Experts of a small language model: vocabulary 32768, 8512 steps.
Below are experts of layer 2 (counted from 0) of a mixture-of-experts language model. Rows are named router (the router's row for the expert), gate (a neuron's input weights, with its number), up (a neuron's input weights, with its number), down (a neuron's output weights, with its number) and show model dimensions 0-255. Each number is 50 + 12 x the weight over its row's rms, rounded and kept within 0 to 99.
After each expert's rows: a language model's description of what the expert responds to; "comes after" lists some tokens at least twice as common just before its tokens as in all text. This comes from a sample of Wikipedia text that the model never trained on. Tokens count by the router's weight.

# expert 39
router:40 50 65 62 53 50 69 50 55 60 22 46 36 25 48 47 47 49 44 59 45 52 61 32 60 48 35 59 49 40 39 52 34 57 51 70 59 43 48 56 54 42 73 46 37 43 48 36 46 39 53 64 50 32 77 48 48 55 59 48 46 64 39 36 60 48 56 74 75 50 27 51 47 64 48 44 46 53 38 35 68 48 52 40 35 27 50 50 43 59 42 65 51 41 37 55 57 42 48 63 50 61 53 48 60 55 43 59 63 31 56 62 58 33 49 59 28 55 75 52 56 51 60 70 47 49 35 71 61 59 47 55 40 64 73 64 58 70 56 50 55 43 48 57 39 61 59 58 66 62 53 58 40 62 40 30 50 40 43 42 54 59 80 57 23 65 50 38 43 36 53 48 47 33 27 47 51 56 42 57 60 56 41 37 55 21 56 43 50 57 76 36 85 57 45 32 50 37 14 35 67 33 49 39 47 38 43 30 54 69 23 39 58 60 68 38 61 76 50 57 43 68 44 37 47 45 64 63 57 53 39 64 68 49 41 42 56 30 54 43 62 28 37 43 46 53 64 47 57 47 54 42 62 38 43 62
gate5:58 38 40 52 34 45 62 59 49 53 35 38 35 38 37 40 66 49 68 49 66 84 62 50 61 43 44 80 46 53 50 59 50 44 42 35 53 57 48 49 46 68 63 60 35 54 56 50 45 44 38 61 54 16 57 65 37 43 47 32 28 14 49 45 33 66 51 67 45 49 62 53 43 49 54 51 51 64 46 73 38 31 46 43 55 41 31 58 63 41 42 48 38 33 55 23 42 41 42 58 26 58 51 76 55 50 51 49 38 38 45 70 54 54 47 78 45 59 53 77 63 66 40 44 49 45 45 31 55 50 50 48 60 56 45 30 28 33 41 57 67 50 51 48 47 64 65 53 65 61 30 30 62 42 60 46 39 28 39 21 30 43 43 43 40 50 76 46 51 57 68 60 51 49 41 57 66 48 48 39 28 56 65 51 63 63 58 50 61 57 65 42 63 52 77 52 37 50 32 56 28 37 40 30 44 63 39 53 62 35 55 29 57 63 42 42 51 56 33 68 72 63 54 66 48 48 60 55 56 40 54 40 40 43 50 48 46 44 43 63 56 36 37 48 60 50 52 54 46 56 34 50 38 60 51 49
up5:32 50 66 73 26 46 62 39 51 45 56 59 59 51 70 48 50 42 52 40 37 45 64 55 31 45 45 35 69 38 92 65 44 39 51 61 38 44 50 44 61 54 52 60 56 53 55 45 64 60 66 54 48 45 61 47 43 46 57 25 66 67 45 23 50 48 50 39 28 41 48 47 55 58 67 66 69 51 53 61 46 66 52 74 60 62 50 47 45 61 58 59 41 55 39 44 56 53 53 67 43 75 70 54 61 43 42 36 60 55 65 28 64 60 40 42 52 63 23 47 62 50 49 55 71 67 48 49 46 55 27 58 85 47 34 52 62 53 47 57 56 44 38 44 57 43 43 23 45 50 53 43 44 72 51 62 61 70 34 53 49 49 36 61 72 49 38 57 47 55 43 56 59 41 66 66 55 69 34 35 52 54 55 46 57 43 57 61 36 54 58 62 38 40 33 64 44 63 28 30 37 49 54 41 39 39 40 50 70 35 62 40 62 70 50 50 47 45 42 50 62 69 68 43 38 52 54 51 66 34 59 63 34 45 41 30 49 24 45 55 41 52 36 37 60 51 27 48 39 33 39 34 50 39 55 23
down5:74 51 39 45 53 48 68 49 52 32 43 63 35 46 53 40 59 34 35 60 41 66 54 50 63 41 53 25 47 64 50 42 38 53 32 54 72 47 52 56 58 42 47 45 39 55 55 54 41 41 46 33 71 64 42 37 36 28 71 51 53 34 64 30 58 59 67 36 52 56 68 50 49 61 46 72 56 64 45 64 63 57 45 71 55 43 67 53 44 39 58 40 58 48 60 63 56 53 33 54 48 48 41 26 47 28 44 85 65 56 63 24 47 59 62 45 46 76 32 53 47 69 65 44 66 38 51 24 48 55 57 51 67 52 67 35 42 37 28 46 59 56 48 50 43 41 68 51 49 61 38 55 33 48 56 20 55 56 55 52 62 67 45 54 45 35 53 58 39 63 56 38 41 50 60 47 48 61 49 62 45 51 49 43 58 67 56 53 46 21 34 31 52 74 36 57 74 30 39 24 51 50 46 47 62 42 55 45 23 54 57 46 39 24 50 36 61 43 58 51 72 59 51 49 62 38 47 41 56 63 41 64 36 43 55 35 48 29 52 69 58 39 68 65 66 71 55 49 57 38 34 35 46 42 50 56
Numbers in table cells. Two-digit numbers and other numbers between | bars in sports standings and election tables, such as 32, 29, 30.
comes after: "| ", "|", " ", ".", ")", ","

# expert 51
router:40 24 48 56 20 45 52 54 51 73 43 63 45 47 45 55 49 51 37 46 46 47 56 45 58 56 45 61 35 44 41 65 39 54 67 54 59 53 45 42 61 68 59 44 45 52 37 49 44 19 47 56 31 53 51 39 49 62 55 39 34 43 45 40 58 37 51 46 46 52 43 26 28 51 37 40 37 51 47 35 60 29 77 50 53 47 42 39 41 64 29 64 38 44 51 28 67 43 49 28 50 51 65 71 49 55 37 64 47 48 79 66 54 50 60 43 58 75 63 38 58 31 67 59 35 63 37 62 60 51 39 62 52 48 59 50 44 61 63 50 64 46 35 45 29 53 64 67 59 60 26 36 38 51 32 58 54 25 68 34 55 46 65 68 45 62 40 25 53 51 51 36 39 21 39 50 41 58 50 73 52 64 43 34 41 46 52 33 71 57 50 31 50 46 36 56 40 38 39 37 75 34 52 36 57 48 45 55 56 52 34 56 53 55 53 47 52 60 30 49 48 60 55 75 71 57 60 52 64 66 63 51 74 46 47 56 46 31 52 49 27 43 41 47 45 49 63 30 47 71 49 36 62 40 48 77
gate1:51 54 44 49 78 85 53 31 48 44 54 54 51 49 54 57 60 50 50 66 49 37 59 61 42 57 45 55 73 50 55 40 36 56 28 58 30 72 68 29 61 43 16 68 77 62 53 41 42 62 41 51 44 32 61 42 58 36 59 34 60 74 49 71 62 54 39 21 40 47 62 30 58 78 68 53 34 37 56 53 32 44 63 47 67 45 38 41 37 37 47 55 59 48 38 45 40 44 49 55 42 70 61 43 48 51 54 56 49 46 42 41 59 50 49 49 63 36 55 46 40 68 45 44 46 36 43 42 39 54 54 46 79 39 62 45 32 40 58 19 29 43 40 61 52 58 52 52 48 29 24 53 29 49 52 51 32 64 45 55 42 56 48 59 50 37 60 39 52 54 62 65 71 48 70 58 39 33 39 76 65 57 51 35 48 40 68 48 53 41 55 36 46 57 47 38 57 77 38 53 60 69 48 42 48 43 46 45 71 57 52 46 53 42 67 51 56 42 45 49 47 27 40 30 45 50 62 34 60 47 34 42 45 64 40 54 64 71 49 49 46 74 49 50 35 60 48 60 41 78 47 48 48 58 44 51
up1:48 48 57 45 36 48 42 41 57 49 55 24 48 26 63 53 59 51 49 36 47 55 38 38 34 19 51 68 29 49 62 78 57 37 64 45 47 35 44 76 53 56 70 43 36 45 59 67 50 45 53 33 54 32 42 66 30 70 49 59 47 24 53 51 37 61 46 62 56 48 37 48 39 29 47 57 59 57 48 49 38 35 44 41 45 48 52 35 52 69 49 53 43 65 66 49 58 45 36 55 74 46 26 37 38 47 74 51 44 70 47 66 28 31 24 56 43 56 35 51 70 36 26 33 46 60 41 57 64 33 61 63 51 58 57 44 78 53 58 71 68 52 62 37 58 56 47 58 34 60 54 39 45 50 67 62 61 48 42 50 43 48 75 70 66 51 44 56 50 47 50 36 42 55 42 56 55 50 34 57 54 39 44 54 44 57 44 47 37 47 42 58 54 46 27 56 36 29 32 50 61 28 76 53 64 63 58 58 48 49 58 52 57 57 29 60 66 54 47 43 42 87 64 51 53 59 27 56 45 40 56 42 60 38 44 62 51 56 44 62 38 48 56 62 62 40 63 44 59 34 45 49 66 38 56 23
down1:53 36 50 35 38 76 46 46 46 46 41 29 54 50 71 47 57 55 43 46 53 52 24 58 64 33 60 66 39 54 71 66 62 41 51 48 40 65 67 49 72 66 38 38 36 37 52 60 43 30 39 42 35 44 58 49 59 66 48 32 48 43 65 43 30 54 48 62 54 56 53 53 50 21 27 47 65 78 63 44 42 66 39 37 58 37 61 47 46 40 60 55 23 38 53 67 52 21 52 60 55 51 50 45 55 54 46 40 40 54 77 68 51 56 43 60 54 67 59 71 68 20 56 56 42 26 57 54 62 47 38 33 31 38 47 44 47 72 39 49 59 60 45 50 51 40 70 64 28 63 62 46 46 47 56 35 29 20 42 37 64 34 59 66 34 74 41 50 54 59 41 59 28 48 39 48 47 44 38 62 40 51 51 52 46 58 41 45 50 49 58 32 32 48 56 57 57 41 34 40 58 39 78 61 43 56 40 63 61 47 48 63 31 44 45 43 58 70 56 47 38 59 73 64 72 49 43 74 37 67 56 45 38 56 45 61 47 52 52 59 50 40 47 50 49 47 62 53 55 43 65 60 60 30 58 52
Conjunctions linking items. Coordinating words and, or, but, &, / and list commas joining paired adjectives or nouns, such as optical and electronic.
comes after: ", ", ") ", "life ", "), ", "ers ", "er "

# expert 53
router:37 27 47 52 32 39 55 46 38 55 34 59 48 46 38 55 41 40 26 53 51 58 56 36 64 59 28 78 36 36 44 51 57 67 44 57 65 49 47 56 35 53 73 47 39 40 41 40 52 39 67 54 58 35 58 38 58 63 57 40 48 63 51 42 58 38 41 58 70 48 42 62 53 77 44 56 58 56 34 40 64 59 57 46 48 49 67 42 41 65 45 58 42 61 47 57 56 39 46 52 64 59 54 59 59 58 43 42 65 37 45 64 76 37 41 60 37 44 56 63 47 55 65 62 47 59 54 51 59 52 49 49 33 52 58 60 50 74 54 54 58 48 45 58 42 57 48 64 62 53 32 62 36 64 45 41 55 34 50 35 57 65 59 60 36 69 39 32 37 47 43 64 46 56 22 49 60 68 50 43 51 93 25 51 46 23 48 41 52 49 57 38 64 71 56 44 37 41 45 47 64 34 40 44 54 40 50 30 70 58 42 42 76 71 47 42 77 82 32 69 59 68 49 56 31 40 55 60 71 54 43 60 55 61 47 49 66 26 41 45 61 29 32 52 48 45 64 31 32 36 57 40 54 27 54 49
gate1:31 44 38 56 47 44 59 48 47 61 40 27 35 63 29 64 64 40 53 49 61 50 54 24 39 57 39 42 47 47 50 58 46 52 53 65 74 52 25 52 43 43 62 59 50 73 65 38 47 53 52 54 56 57 64 46 54 53 65 57 55 31 70 65 40 55 62 32 39 33 43 62 58 73 56 50 59 41 49 53 73 56 54 43 28 50 42 46 40 37 35 35 43 78 46 45 76 43 59 44 62 58 42 69 45 50 30 44 44 58 56 32 26 31 54 52 54 72 39 62 64 66 56 59 44 51 41 66 57 51 48 59 58 29 42 44 62 44 41 57 43 35 54 55 58 66 62 33 75 44 29 69 63 59 70 51 48 59 24 47 43 53 67 59 42 54 43 46 60 25 47 45 49 29 38 54 59 50 39 64 51 57 70 47 70 45 72 51 28 59 55 61 49 25 53 35 37 37 64 45 53 53 47 57 48 28 50 40 64 61 45 54 43 53 60 48 35 47 45 32 21 57 38 52 41 61 72 50 24 66 45 47 56 66 51 64 31 42 35 51 59 33 35 51 51 35 39 43 52 38 38 67 66 43 50 68
up1:48 46 65 49 46 49 45 59 29 57 53 49 45 37 44 43 47 49 47 51 46 71 51 61 47 21 67 67 49 39 24 39 30 42 57 48 50 37 50 68 66 67 53 47 56 45 36 36 41 53 62 38 36 60 40 48 49 29 53 30 44 66 54 30 42 36 47 50 67 68 27 36 42 42 48 45 27 59 61 41 34 68 72 55 44 61 73 34 54 40 55 37 49 45 34 66 54 44 42 76 32 59 58 49 48 30 66 61 53 50 41 51 55 67 40 63 41 23 65 53 38 44 48 48 66 42 31 57 48 40 56 56 30 55 32 41 41 37 79 63 50 60 46 56 53 18 64 48 59 47 57 63 50 52 38 42 52 47 65 32 36 44 60 48 52 51 79 45 41 63 54 33 50 76 35 47 67 40 67 50 62 41 54 59 51 51 26 70 62 60 47 39 65 51 63 68 56 54 61 65 53 65 21 62 75 40 44 44 57 23 57 31 54 47 52 59 46 42 55 62 68 68 64 58 58 56 36 52 57 60 58 42 53 46 46 38 61 50 44 55 46 56 42 57 50 31 55 49 57 65 24 53 57 34 65 55
down1:49 48 40 44 69 57 53 59 56 51 39 69 45 72 48 50 64 60 67 79 50 57 65 39 47 57 37 48 52 60 41 55 60 47 29 14 54 61 46 31 34 55 44 55 30 52 68 51 56 60 56 39 41 43 42 30 33 38 48 54 24 35 58 33 57 23 58 64 56 19 45 57 42 33 46 82 33 44 28 53 45 44 55 51 67 48 45 55 44 77 52 71 56 39 41 45 56 52 42 38 39 40 55 59 37 48 60 49 51 68 31 68 55 56 56 56 40 45 34 51 40 48 49 57 43 62 53 54 65 44 37 37 49 50 66 64 38 73 42 33 44 41 57 59 30 56 16 42 44 43 50 64 51 60 58 65 46 32 35 64 37 47 44 46 50 51 17 46 45 47 41 66 43 39 63 48 64 65 51 60 58 69 61 42 55 55 43 64 46 50 64 42 56 58 49 69 49 55 44 49 53 50 51 59 47 54 45 57 55 67 26 65 51 39 47 52 38 43 58 60 43 74 62 65 63 42 36 48 56 76 48 46 59 52 40 41 69 33 21 29 53 64 41 43 34 49 61 56 76 56 59 50 36 64 61 40
Medal and material words. Nouns and word pieces after articles, notably medal metals silver, bronze, gold and stems like vine, in sports results and lists.
comes after: "the ", "a ", "The ", "201", "202", "200"

# expert 60
router:43 54 55 58 53 43 53 55 46 49 61 68 33 43 50 76 61 50 33 38 54 58 42 26 56 52 19 77 55 51 62 48 39 70 49 65 71 52 53 84 42 45 64 32 40 59 30 51 41 52 36 46 43 49 57 39 47 17 35 55 37 68 46 50 58 37 39 59 77 50 35 44 46 60 32 59 35 51 50 52 42 56 72 27 34 45 41 36 49 68 52 51 54 53 36 40 65 49 27 52 59 60 58 65 55 51 52 49 60 57 59 63 50 36 42 51 59 54 53 69 35 50 54 46 07 44 40 53 53 78 64 42 53 40 54 71 54 49 38 49 48 45 36 59 49 48 53 63 47 67 27 51 46 61 48 29 25 41 62 52 54 78 64 52 36 62 38 40 52 42 72 40 55 42 41 49 25 55 45 57 42 65 52 37 38 46 74 56 64 49 57 63 50 57 24 43 55 33 43 45 58 69 50 31 41 36 46 49 51 57 47 42 77 63 75 52 45 45 48 42 35 47 44 59 54 41 54 63 53 71 57 61 64 51 34 42 53 54 60 47 49 32 42 58 46 60 53 48 23 65 51 47 59 41 42 48
gate5:60 70 54 67 62 34 61 64 46 42 42 70 74 59 53 54 38 56 48 52 68 38 33 45 22 43 59 44 33 50 60 59 52 52 47 42 45 76 44 63 47 44 58 44 67 38 49 61 27 68 51 54 49 53 49 54 58 55 57 63 50 40 30 58 63 66 39 72 35 34 39 41 39 56 16 56 57 38 50 31 41 24 42 46 49 67 59 35 33 69 35 27 52 86 50 63 44 46 29 64 44 46 48 31 58 62 61 57 49 55 36 65 44 25 56 55 49 66 56 69 77 41 39 35 52 44 50 52 59 48 48 54 49 49 56 62 51 55 48 46 54 48 37 62 52 50 32 42 47 50 54 40 36 33 53 36 43 51 29 46 41 42 50 33 44 57 43 48 63 50 47 57 63 46 48 32 20 48 57 31 68 33 39 39 59 57 51 55 38 44 52 56 62 60 48 42 41 23 38 44 62 47 54 69 50 78 69 37 36 42 48 58 30 59 56 49 38 65 43 49 60 48 68 32 53 63 24 58 47 57 72 55 53 29 54 58 42 56 58 31 39 35 64 60 43 61 46 53 55 34 53 34 56 60 50 74
up5:35 30 55 55 53 54 60 43 23 49 49 33 53 48 56 56 38 25 46 52 45 50 64 43 59 59 32 52 51 54 40 56 65 35 50 66 68 53 47 32 42 63 59 55 19 48 52 48 36 55 51 39 35 64 58 54 55 45 64 51 45 49 67 62 09 48 37 58 51 75 63 59 65 38 59 26 43 66 28 47 41 49 41 54 53 52 52 37 67 55 52 64 48 67 45 48 48 66 34 39 48 32 59 68 67 45 32 48 53 46 48 51 43 81 60 47 53 65 58 27 47 53 46 63 58 15 59 56 59 53 56 47 43 31 43 42 45 52 52 62 68 32 42 60 41 51 58 47 28 56 49 38 23 72 45 41 44 28 54 38 54 50 51 67 61 44 67 54 55 61 39 33 55 49 46 53 44 47 45 60 39 73 42 31 41 61 44 40 46 36 46 47 49 59 53 75 58 67 70 72 33 39 46 49 57 40 42 43 61 53 51 43 47 62 64 70 34 31 43 58 73 45 51 54 58 56 52 53 72 42 39 43 51 47 41 39 32 64 42 62 74 52 46 67 74 63 62 24 52 40 67 56 33 46 60 51
down5:45 51 54 56 63 55 68 67 41 67 40 54 63 60 76 37 60 46 58 64 53 55 54 52 45 62 41 60 55 59 52 22 67 53 34 53 57 45 38 48 64 44 43 45 68 40 70 69 47 38 65 56 46 45 36 45 41 57 51 51 60 54 36 53 36 60 48 43 49 45 63 42 43 29 53 69 36 46 49 42 49 57 61 46 55 42 50 56 57 25 37 49 44 40 34 46 42 51 56 51 54 49 48 53 28 23 49 63 62 55 26 48 47 74 51 39 43 56 46 47 23 66 41 33 64 77 57 39 44 33 78 75 99 38 60 56 30 43 55 72 59 52 67 48 66 54 34 27 47 49 37 58 48 42 29 49 59 62 61 49 41 40 66 46 61 51 56 73 59 53 52 61 43 33 39 50 55 48 59 67 48 50 48 72 61 40 37 43 53 66 38 39 59 55 43 59 38 49 59 50 39 49 38 19 35 30 36 48 37 35 50 39 48 64 39 31 55 45 52 56 53 39 46 70 38 42 64 33 51 25 53 41 53 56 37 42 68 35 50 52 70 45 49 64 44 55 77 47 60 59 53 49 35 33 46 68
Infobox field labels. Field names at the start of infobox lines after a dash, such as Released, Born, Location, Coordinates, Website, plus == heading markers.
comes after: "- ", "\n", "\n\n", "| ", "|", ")"

# expert 58
router:47 48 66 60 47 46 64 54 50 61 24 47 39 34 50 49 42 57 45 66 46 51 58 26 52 57 37 62 51 47 40 47 33 55 61 56 72 56 50 53 41 36 71 43 45 56 47 33 47 33 51 64 52 28 85 41 38 61 57 47 47 55 42 34 66 50 58 61 83 36 33 64 42 59 54 47 41 58 44 40 56 49 52 48 46 32 47 37 42 58 44 68 48 43 42 53 61 38 49 57 57 55 59 53 61 55 38 49 57 44 62 64 60 33 49 57 35 48 66 61 56 39 64 65 46 51 44 71 61 56 51 54 43 60 71 70 51 75 63 47 59 36 50 54 47 68 56 65 61 61 52 53 38 67 36 36 39 38 52 39 60 52 78 60 25 59 55 45 42 41 55 48 39 34 32 40 45 57 41 68 60 55 49 35 59 22 52 39 51 64 75 30 82 58 51 38 52 44 14 37 63 38 43 39 41 38 41 29 45 66 23 52 60 61 55 45 67 55 39 61 44 69 45 44 39 47 71 64 57 56 49 66 63 58 54 48 55 17 58 44 52 31 32 36 47 46 58 38 55 56 66 38 63 38 31 52
gate5:62 39 59 73 55 31 43 49 31 22 26 52 49 57 60 44 61 63 45 39 65 25 49 60 40 56 49 32 48 44 45 43 33 49 44 59 40 41 61 35 64 44 65 48 60 49 31 53 56 41 69 52 61 64 54 30 54 56 35 55 44 59 35 54 45 38 58 46 65 38 74 54 28 53 59 42 39 67 58 38 64 37 53 47 43 48 49 44 43 64 33 65 56 48 41 44 36 67 34 52 42 62 36 43 40 46 39 64 67 56 65 55 68 79 55 52 60 58 82 56 59 40 37 60 49 47 64 47 58 34 39 61 48 63 59 74 45 49 65 49 46 35 36 28 64 57 54 53 44 34 45 66 39 46 39 45 38 39 47 37 59 77 64 46 45 55 35 50 44 54 60 58 47 52 60 45 30 55 33 61 62 50 51 35 65 49 35 34 45 58 57 46 45 57 64 58 38 47 28 47 40 47 73 36 63 55 60 57 26 39 61 57 58 77 27 48 55 44 36 48 66 44 35 47 71 61 37 34 73 64 57 29 33 62 70 44 47 53 27 52 52 28 51 46 65 58 30 52 42 54 52 43 62 51 64 29
up5:42 39 53 42 51 79 51 60 48 54 53 47 53 27 41 65 62 52 45 66 51 33 59 57 31 40 44 60 82 44 55 63 55 37 49 63 67 36 41 50 54 66 35 38 56 47 41 43 35 51 37 57 47 51 58 59 46 67 48 37 59 65 44 70 70 35 63 51 63 54 19 28 39 51 34 63 39 71 50 48 44 60 36 45 52 36 41 52 70 59 32 34 54 38 27 55 56 48 56 55 42 58 31 69 14 51 36 47 43 74 55 45 58 34 44 59 43 48 62 53 64 62 39 56 23 58 42 56 27 70 45 34 54 57 54 40 70 29 61 73 53 37 64 28 53 41 64 55 54 53 60 54 46 49 84 61 65 38 54 60 59 36 62 69 53 48 81 60 32 42 64 55 57 29 69 59 56 41 41 30 47 52 49 50 49 60 37 40 78 53 48 56 51 35 47 33 53 29 62 65 56 63 43 65 40 55 64 45 47 41 36 67 49 62 47 44 57 57 34 60 54 60 48 37 52 47 50 59 49 58 52 46 35 59 69 33 56 47 60 41 60 52 44 56 30 45 52 47 35 31 49 59 44 53 52 53
down5:58 56 41 58 44 47 45 46 58 71 57 56 51 56 32 63 40 49 46 42 72 61 29 57 67 48 40 56 25 59 30 61 60 47 72 65 65 51 37 43 42 28 62 62 39 44 16 43 65 49 54 44 34 37 68 63 44 61 53 28 56 40 42 52 57 53 37 11 53 27 50 48 65 62 35 40 42 51 37 67 43 45 57 32 49 48 72 68 37 44 44 32 68 39 38 54 61 53 34 78 38 44 60 53 58 44 56 41 64 43 59 44 54 45 55 35 42 57 55 38 48 53 42 68 51 32 62 66 46 39 25 21 51 47 63 33 44 61 51 42 46 56 60 46 64 54 48 47 59 54 47 26 60 59 45 66 61 46 74 60 48 43 46 45 32 69 47 63 52 40 41 49 36 64 45 63 64 53 57 56 54 47 35 44 54 48 18 48 84 63 48 40 54 68 50 62 69 28 39 39 41 60 62 43 52 67 45 39 40 62 62 56 27 46 51 55 48 53 25 55 65 67 34 72 48 53 51 48 37 47 42 45 50 59 57 57 66 66 41 49 54 55 52 38 63 68 56 55 34 58 42 52 41 58 50 35
Zeros in table cells. Zeros, small numbers and pipes inside table cells such as medal counts and vote tallies, like | 0 |, (0), 000.
comes after: "| ", "–", ".", ",", "|", "202"

# expert 34
router:41 47 67 68 47 45 68 55 51 55 36 36 41 34 61 47 50 47 41 56 49 57 59 34 42 53 41 59 52 39 39 66 36 52 68 50 70 33 48 45 36 35 71 45 41 54 46 34 45 45 45 56 62 25 72 38 43 66 51 52 53 57 48 30 55 47 74 70 79 47 33 50 43 51 46 54 42 50 48 46 68 56 60 36 55 33 45 35 39 56 39 72 48 42 45 42 52 43 43 62 58 73 56 46 58 54 41 50 62 42 49 61 52 44 54 55 31 47 62 44 60 44 63 63 49 48 35 77 59 59 61 44 41 56 62 63 62 67 63 55 48 36 55 55 44 60 53 64 59 63 48 57 36 72 32 35 44 30 51 38 51 57 73 51 20 61 48 42 42 43 58 37 40 30 39 42 37 52 40 70 64 61 61 37 61 23 54 51 42 53 71 30 87 56 46 32 53 41 24 29 65 46 37 44 34 40 41 37 50 66 25 40 62 62 56 39 70 71 39 53 47 64 56 43 49 44 75 58 59 51 44 58 66 59 45 41 63 32 52 47 53 35 33 32 42 40 62 41 54 61 54 39 68 36 26 57
gate5:36 47 38 54 55 41 64 57 63 47 56 66 53 47 46 44 35 53 32 54 49 53 52 57 54 30 68 55 60 45 43 54 66 46 61 67 65 51 42 63 52 43 56 27 61 46 49 36 32 64 32 51 43 66 56 61 54 54 69 58 58 65 62 55 62 59 60 46 69 52 30 45 33 59 50 45 40 53 74 31 50 49 48 52 36 28 46 34 56 58 45 47 39 50 38 60 80 67 61 42 43 50 40 45 51 40 53 47 58 50 51 33 42 37 41 42 57 57 49 57 54 56 72 20 34 52 51 34 45 51 24 45 23 56 35 62 61 37 52 50 38 51 48 54 58 39 46 68 68 38 66 44 33 31 31 57 49 46 61 52 67 58 50 44 53 55 28 41 39 41 48 47 52 39 32 31 68 49 44 47 54 57 44 64 42 42 54 57 59 26 45 69 64 64 57 30 40 41 53 60 67 21 28 36 29 50 52 47 62 62 34 48 61 44 36 22 37 57 73 65 38 58 72 63 54 68 59 45 44 47 73 61 43 58 31 59 72 34 52 36 68 63 60 32 68 32 39 50 53 25 40 60 39 42 59 56
up5:56 63 58 47 38 49 44 51 74 46 50 61 69 65 55 47 27 63 58 47 57 66 39 49 39 40 67 43 19 58 51 52 60 72 30 46 53 47 44 67 65 53 32 45 50 44 32 42 43 45 66 69 52 30 77 64 61 58 52 59 73 55 49 47 62 60 38 73 41 26 67 55 32 49 47 43 37 68 42 44 30 64 47 41 45 47 56 38 60 66 41 49 51 49 32 49 42 59 39 46 49 47 55 51 58 39 52 53 69 30 37 66 73 63 52 73 54 55 54 65 84 46 63 32 64 48 46 39 40 72 52 52 37 42 22 56 49 55 64 52 39 57 54 54 41 41 42 53 36 64 38 45 59 45 64 35 61 54 52 56 43 57 60 54 62 63 46 42 56 48 17 37 50 56 50 37 58 45 63 63 27 56 36 46 49 67 48 36 26 45 45 52 43 35 42 48 60 45 69 61 44 40 66 47 30 43 58 48 54 64 40 43 55 48 54 52 57 45 55 63 45 67 56 42 41 49 15 58 54 49 58 55 63 45 48 59 46 38 61 55 24 60 62 66 67 42 54 39 35 51 66 08 38 43 41 61
down5:41 54 44 53 72 45 57 72 67 96 49 54 36 32 58 46 31 37 56 44 40 28 45 50 40 52 75 34 54 60 56 70 45 62 62 47 48 69 51 41 47 52 24 41 57 34 49 44 78 45 48 64 32 47 39 63 39 60 78 50 47 32 44 43 64 33 36 54 55 55 34 54 59 40 63 54 44 45 55 39 43 55 30 56 46 78 64 78 59 49 48 28 28 39 50 45 64 46 77 29 45 52 59 55 53 54 41 63 53 51 47 33 53 50 53 49 45 44 36 52 62 54 40 45 46 57 40 53 57 34 24 33 47 62 59 57 49 63 52 43 38 45 50 56 65 48 61 33 51 27 52 40 68 40 43 45 49 51 54 29 30 66 79 34 56 49 50 43 63 57 57 71 45 41 39 24 46 48 56 59 36 42 63 48 52 41 66 50 62 57 39 53 57 44 40 52 46 35 48 60 55 42 57 52 40 69 39 56 67 48 67 39 48 34 51 34 44 52 54 57 62 47 45 42 70 62 74 41 65 68 42 34 48 29 57 46 29 65 62 49 67 53 52 40 34 38 41 69 51 51 35 69 53 56 44 65
Year and number digits. Final digits of years and numbers after 201 or 200, in dates, scores, measurements and tables, such as 2023, 138 m, (3).
comes after: "201", "200", "202", "–", "199", "."